config.toml
num_hidden_layers = 13
hidden_size = 512
n_experts = 24
experts_per_token = 3
d_expert = 112
d_shared_expert = 0
hidden_act = "swiglu"
moe_layers = [0, 1, 2, 3, 4, 5, 6, 7, 8, 9, 10, 11, 12]
router_score = "sigmoid"
normalize_top_k = false
routed_scale = 1.15
balance_loss = 0.0195
balance_bias = false
router_bias = true
init_std_router = 0.00821
lr_router = 0.000581
num_attention_heads = 8
num_key_value_heads = 8
head_dim = 64
vocab_size = 32768
norm = "rmsnorm"
norm_place = "pre"
norm_eps = 1e-05
positions = "learned"
qk_norm = false
attn_scale = 0.125
tie_word_embeddings = true
parallel_block = false
init = "normal"
init_std_qkv = 0.0324
init_std_o = 0.0324
init_std_up = 0.0324
init_std_down = 0.0324
optimizer = "adamw"
learning_rate = 0.00057
lr_mult_up = 0.655
beta1 = 0.9
beta2 = 0.98
lr_head = 0.00398
warmup_steps = 221
schedule = "wsd"
decay_fraction = 0.875
decay_shape = "linear"
final_lr_fraction = 0.1
batch_tokens = 65536
max_seq_len = 1024
doc_mask = true
train_tokens = 613600000
max_steps = 9363
dataset = "wikipedia_en"
Below are experts of layer 3 (counted from 0) of a mixture-of-experts language model. Rows are named router (the router's row for the expert), gate (a neuron's input weights, with its number), up (a neuron's input weights, with its number), down (a neuron's output weights, with its number) and show model dimensions 448-511. Each number is 128 + 24 x the weight over its row's rms, rounded and kept within 0 to 255. Numbers have three digits each.
Before each expert's rows: a language model's description of what the expert responds to. This comes from a sample of Wikipedia text that the model never trained on.

# expert 10
What it handles: Proper names in tables
router:129132126168129097153178112115116125151124166119170105111143109132154137111117131146161133162110099137101139126143164129080143104094097148083118155130137077114134119074139116085150100134126143
gate0:179146132185142116128167140106097129138157131126145117125127146106107138161095146163124144046109127156156105126121142123146116156159112109161136133108135143133118107143133128096107150144146137
up0:130134144110128148119164122144134133147153139149117156141097116151109157135148140108138151134097129156102152115132132155139142117101145137156126100149092134151111087116101079145137125156136108
down0:132126138163155163147151166132128149118156143114115089114131109138132137116150113145150135077118173132102128107108176092125170160103060155129142136141138119099115102126086087113147132144126098
gate1:135095097137119127132135122125111135131139168172144121141112120138131150139126130131116100102123127097126093142152107145136130139126148081152120128151132131135142154132119154136136138147107106
up1:114096121142121116125133143147123145147081155159136118120109134126151136127118152109128128132150135106162111135119116132123143144115141148121142166121115118099114160128147141101183156158134154
down1:081124126154096176156141109127125156093135139115107132140144117133149115105156111105131145073134139083146138113125102135103096123139096088161132205100142084148127145114165117108151145124092139
gate2:108107097110140134103139135106137110102098133150150097165129159139094115125159141114118130132161185117106132129097115146182102136167136141138154140111143161162168118124119098128115161151116130
up2:116122121134142145126116112143107076130119110156111149105119113151109150140148086104093145143130137099162148084086106124137169096132124153146139133124127102161134090144120142121135073130109153
down2:145166141134157096125102119138107122163138134117114137122096127109114140116149072136105126130112127111163155113134182085125162126125127138118137136152109099119157158082148166130163129080115154
gate3:110109139122095148122051135181139142141076078172135126121124115100126145105130137128172147134128100128078125148132170159154139103148167096109135123143142116108164143107140131131130057098115134
up3:189115155109144075129136118138111143145170151074137131129129068132149106130111106110117137155122181169167114118143116131127133143133158079141127133124131133122120138136151108146143120131132167
down3:127138097113119144177123135128139103103093154162165126147156143138080121161085131126126093164165153109073126121139130155111142151147111144162141130151099153150145094120105126098110122106153094
gate4:132136112120136105080130163164100100105162120109164122148121127146091114118087131086139132159136105133151145135153136160155107127185144155154156104156116162153141106116124105139071172147110117
up4:134135079174122137122102103106091151107127138069135132114108086133154138125145088148121124133100153130118140136114164123116133130105127131112088153158095073148135096138151182141148131115114158
down4:138136159109106093157163087156136142117114117127126100131110144134167093114076110144124113101128132127105139160096138159083133109121129149111100099097112136129136143128145120114154133140114136
gate5:118149136114075137115135144189120116117110140085155163117112102147149141107140109157116145118108077183114123124106159157127100122110116125125104108142143057123132121126154155161150115097174159
up5:114155120085176121061145100096138163091173116169134126133164157159092130133114130135161104097150165141148110121173095127101094144134129109127126142127147160141083119164105130129098163119127151
down5:124113109139155120134147113077144128127161157102137102145123085135146138104146135107144134124125153123176143126094143095076153102095115090105113167127120064143139170169179138127175124145103125
gate6:130109110184101164085101115131141167105118094127134120152153119147103086149136111119100089062117151109126141158131131128109141117166137109171152117109119164115124176123104134130141144126117091
up6:158104138191161160138135168152122158144146142109123121144136125182116102147110118182090133100156143117144126130106089068136139114132083119045140117076112079098144106116096095126092154128160106
down6:129173121134106117174105119140149107158113185119140102094139114123132126108115154084155139085151114107086116145156143088118118122130106143169173079138102142111156117163120153134163138134096153

# expert 0
What it handles: Passive participles and sports verbs
router:117145135187150123129159125117117142137099149146180139101140118138126139150133121132131121090123130108101126142123111116148154167116135173124139078131149125090116156155097100139122109109154139
gate0:119127134073159149097145136145092081144091119079170135125115169136136090126121144126143123145153104132123132118127125159164133143112111117147150126089119157127122149091106140093135121119145119
up0:132135124111156127142126158106124120102144087125115133141109152145144185130145107104139123165110134109121152128157123144072139113128077140111118158135149164060130092159107123077117099141097172
down0:090156121104160099101123131101099095115090147116127159128098131107153146132138110126102106123147139163110077158147122188098147116142132108124153155142100124139112093103098122127159112099163146
gate1:098127120113123152120115102109117165136142134177158127114092129164135116150119149093126117121125164097086161141130098084155132163122141129109126137096154085134108134108119122146125122069092181
up1:103098116115118113113147111142130154100146108121131127148090141076147098131114125156099112127153136151124089082130097137093087127136128170141145126120120166124088120140124123123119107153147157
down1:127127143168177136146122128096080090143099152172129104143113083150126152153087103164141121115105106127120121161137123112126090124158112144131095133156148077122145067107127139123097120133132137
gate2:079096108157130135159109123180101103141128116137106156135170062150161147173151108180129168123152143109082113106110107148123112100136163089176149105145117144129202139151098115118111193134144149
up2:114101094180157123071069117088090167105197135139102145139115144109151133134168131117123146162133163097131143112094118159183093140126130119108139135158119133135184121116106072091063172122102159
down2:145084165114101156102076133129140126118135143170100140166150119127144120113138132128142096130113097153155168119129151154078156104112144140136173154120102180131117129093145120090201100153115135
gate3:177118126131103134152166124100117112142095138170165052105119129096103131120097076147101130133152171184128127100125125113126116104111129128152116146163152140130125094106147106095096123100124144
up3:160143171169124121129143151129129099136172131140143164145158114161152147116148147110139110117123067120142131113155145113140160148123129141140175112117085122133157139137119156150140149155088122
down3:134124115130107131128098125121156114158081130144132165151110065121115122131153134115145130152118106089144084156145134138125086158157156120154092100130129132128166115173146132101122149124133133
gate4:085140129124157129163122106157087120090121183130128109138098130118132165074133114133115102100089107150112156114074128105109101129164143140158118105146145071125089117136071130095106105064081128
up4:157101156137120176128118089132113125104145099161101076100101164115122123137142110140127112116135124164137101112136094120111137116100116120102077174112127136109108141158109140135105135114107119
down4:142126139094121121137100177096148120121125097158087139110111157133093072118085142153144120174130120131126101099125138124116149149149155125125128125104120143136129150141098128128101137100141100
gate5:143115113109130120102116106119114147114136113110106098160130092163132106118095116134156132122125172115149092096116066115145136127136107164070112129164100144136131121118102140176093158118133120
up5:130115136157099173107113086100168118072125101122142171136187132119131119094129143104156094163167101091133111106110072163145106107109142074164102151132123161128176141105133092130124128096119167
down5:138137118158149110120066102163165094144130108114126142143154117134088148110091122109110123091128142102138148095112112171175090123184139149141134108111139153130120096100128118141099105109098113
gate6:156145142151141147133160092088113102150124182077130107138102094105096138165094110137113114118154097186142102106181128081091130111094145140091099112117125075129126124147059140137165113140139133
up6:142112098109141096102124119126109123118163155127180158116137139091107140101085132142157108109119092137144138129186172112121125115115128140133129136109105130114136145111083110161138125147137099
down6:145164137140124126142157110123159129122152139137168128124139112127120117137110082117114103086125121174103136129158152078125158119145161103140182167107088116131126133157138162143167087158166128

# expert 18
What it handles: Nationality and section adjectives
router:094112141167138135180116160127147102114128121105121130118146133110113135123159113122117122131123156131102150136147157114116154133142137110119150087121136094116103148151087171134141118139144163
gate0:114120139132140182139155192128159118133147101136139124134117107177124136101101133153152103103119144123146135104210122140112106109136149113108115156140093121153155152157089149194147133096079173
up0:122137141129147157097143123135086158101120111161150096132138140112040088151145107147101076077099134117114157132107143095086149095130105132155117146155119171103154082105135115125076142105075147
down0:096173160119144127115121160135121105090126140165187126103122138152158087110143132139106162115113135089141132087118071120162163125114109158114134136162149122086114178128120145090115144089150196
gate1:120125101165167113111113112125154108134093128160123151144147124126138138135116103132131180084138154128124149093125139131152159108143151152126106141144116134124132120145173168139180122115134116
up1:150116107138122154121135128125103135187117059124152158152122123146163134122113151149127126115144135112115093107121132167144148133112132143164091144093120141121147135115148172095121092183097094
down1:099134150106093137126144098141099159129104153150086067127150168119139130085154110122119132109172138124122116147106129121182134128137120173131124102128104110154103099130157153082177141136148128
gate2:127131173109134148103102126142139128148146149148097146155128119134118172098171111156114126163098152166090114126116116104146093097117159121137132173099170111135136135147185186100121142072129123
up2:156137122081125132149092122131105129111149113093124085121145098109099091164125131141107135112140110141129133144152119150107173138153136150169132100097167104079132114127114130119117099095144143
down2:097133098143119154152140112134107138145079151113125118160142103142125114163110130086096106155117128120140076185143110136158115122170185147091082098125088141166132120142106174140133107125121052
gate3:143123153156132078081122122121133066129153092123134122166148146106117134156120107143109082118084131142176149175127117168128120123122158095140145113120110126111103092134104130128119139140144115
up3:167137109156136136129129167128112142120161121133146136125122115118154120127093128098116122117110141133144105124154131148130164129164101135098131097171116122102200107126114133122119173090143118
down3:145093123123114134135110089156176106146105120145119130126088159113153146101125158138143148072134111119158168097122101091132081131169116129153152166146160149134115129166144187153126166140116118
gate4:096141165112118122114147107140145139118086132128128124157109138092110092168106166114118108137140168110163162150144083167167169121176130096084158131110123177105138119125126148131151154106109170
up4:106098161069141130109140111148152080147178137107122123126127133142079117135159104138111137102106180111099066165129112135136109145122086110112109101138175111136147094156123142161171167144124162
down4:126154102099141125093157104111172132190090177104118144107148094108117128105124136126110090130117121143096129096155141107133134153129155109159153095158128122163083109143209153118121136142124147
gate5:118137141147174133137117169109132126159145140109110134124128166089125134109105124125114101113108100135165154145151107129124119157110071128142107078131180074123131108140137154109100113156136158
up5:141095113116105122120162137127117110103132111127172129136092112120124121127119135136107132147155060152111145106113125178147130082149094161118124116141104142165142130135140135141135164171169057
down5:115126161102100127102132123148112107110127143127138128090051154159165137126152137166105108124145137124113146157144113153139157144138138121124146150103128116111129099123113087158157128126136156
gate6:136120124112132134115110115164173088130163119101156140126146128094103122175164122136155097151135154165087128180097159123118146165118096127135107114127161148154100110120076125154114121122127139
up6:156111107138122095102138124140119160148109127122109108141067094095165140110112147110110125152160130143143136183095122139141176095123130091080063099143116166189117110117137098114147116130159126
down6:128133116121154137111127141116124150152150122151084132111108110136141094120136129145165064117088125115127158100161136166076137135138104101130153106111107105116172168151124092126148116115173150

# expert 2
What it handles: Abbreviations and Indian names
router:164117123162126132155121122118118133159110146134143117110105157099067150097112113146133119180175122101094114105134163142075140162114099145090159087139144117132135098097113130131086132108140160
gate0:134115187147109109097117120106108152158153112122125128121119127132133115089155126093113095119128093120140115085108164128118151166138126097076124130122155117127120146117121143166135145127095122
up0:112181155144120137101116172146080147119160127142138120169150101153153147118126118150129130134084114153121150080104136132099125082080155142118147139121128132124102179166137127142130096112116120
down0:130129108087107090107149126127198118143171145131137147144183120075128119082101158101143130116101120119163107160106084140136085154102148117099130094140167106173092082147114147144095145154122112
gate1:115097143131123143116129089148148130120130124158117117108120089109123134110138127086138098184124148149127145101156146157103113156127146095171111151126100133145163109087134144134154098106131109
up1:100122175113146110151141119079148122182104108133153154155135146146119097126093127137121131130117133104127193137146145150101131141165137176152099098127119109109127132137145087110156152138157152
down1:152119143157113112139108137107119171156135173148084143101127154155100158127116128148145130123164147119153133142144133119106122135097164143109117097158107122106089095143156121129135103108140105
gate2:095148126079117115150119100143111133126139103119098091151161124087149131138096109124121163134109171150111166105128141094140129168087140134108141139129152106144100107166146104139120127137124113
up2:137145129121128129155091169104110125123119101096132109114148077131130131103123094140102112100130139114124118131163120143123123149140129107186106162100116117132108131117155182144132128151112065
down2:138151147138118133170111139163131124125167100091120135108137125115134115138106137132115153147155108103146101155120117151151128128158184143106181109125097117089138097140097140158134148157134155
gate3:147086154142089132082119130144106122187144101146128146136091070128168122136106109142152121130102173177121187094082123102143146132147158126136114091134122127152124150147113093181122142166115109
up3:093147101131089122160099089116113163093120125071136152116041175123077115102133148131120164153100103120103114117116144112131132112106159123125098102122144113155173138120101111114080140137161090
down3:117168131098124144162102115172111132135117121149149125123116083147129120138145141107111141158103160173156128158112125158168151134128104129116126131152147090081172130109131138127168112133098119
gate4:110089158117137191163149123131140114152109177154112153119142148154120126115132100126147135141134124128101170096126125179143149137139084154137151159170109133122130163108129103090120099129110109
up4:095140158120159128127126122115151137120109120141138174196146119152141124154121121139121139111137167154110139131145110133104089118142173124096145139108117095110143111088126136134157156083116145
down4:139148147134135172135151090174121120109137123151178131087135101172118097102112129133142110134125142123197121098185135120154137136127125137131166134111139095145157142118131148113165125156102138
gate5:140161113149141122097137095099131153129106148147128120154101147118143107071098114146154138129113126162126141129155108103136124140138102139110083109157137153121137137107125084124115139094097216
up5:112116156134139186125113091107112133183118158141100099154053156082152154121127080134115150182140156116107137105115111119145130159135124138125103110132119135170143113108118084109083126121110160
down5:152121104162150132125090146132129190113083110135112126136091148121121086173102087117084149143123132115149151122111123141125148100152089143128110115137109136116172156119123143104132143129118110
gate6:143132161126112142127148178151099163120132122160136154145132177174081118152116084137105147090097127088078144166152140131106106153156127164121128162136130137137108140150138105121129175146097101
up6:141119149154140139159131141135182112150142133108122130159155130141137128154137102146116150094094153090117129107133100105116130175131149140095083177156114126170127085118174134139112128155137168
down6:125136104096138141201132150115116130118111099114148131129168097145150166128118137144142135111103125146154104163117151123095120127144124148139125130091092092139124105115120158091119147153092141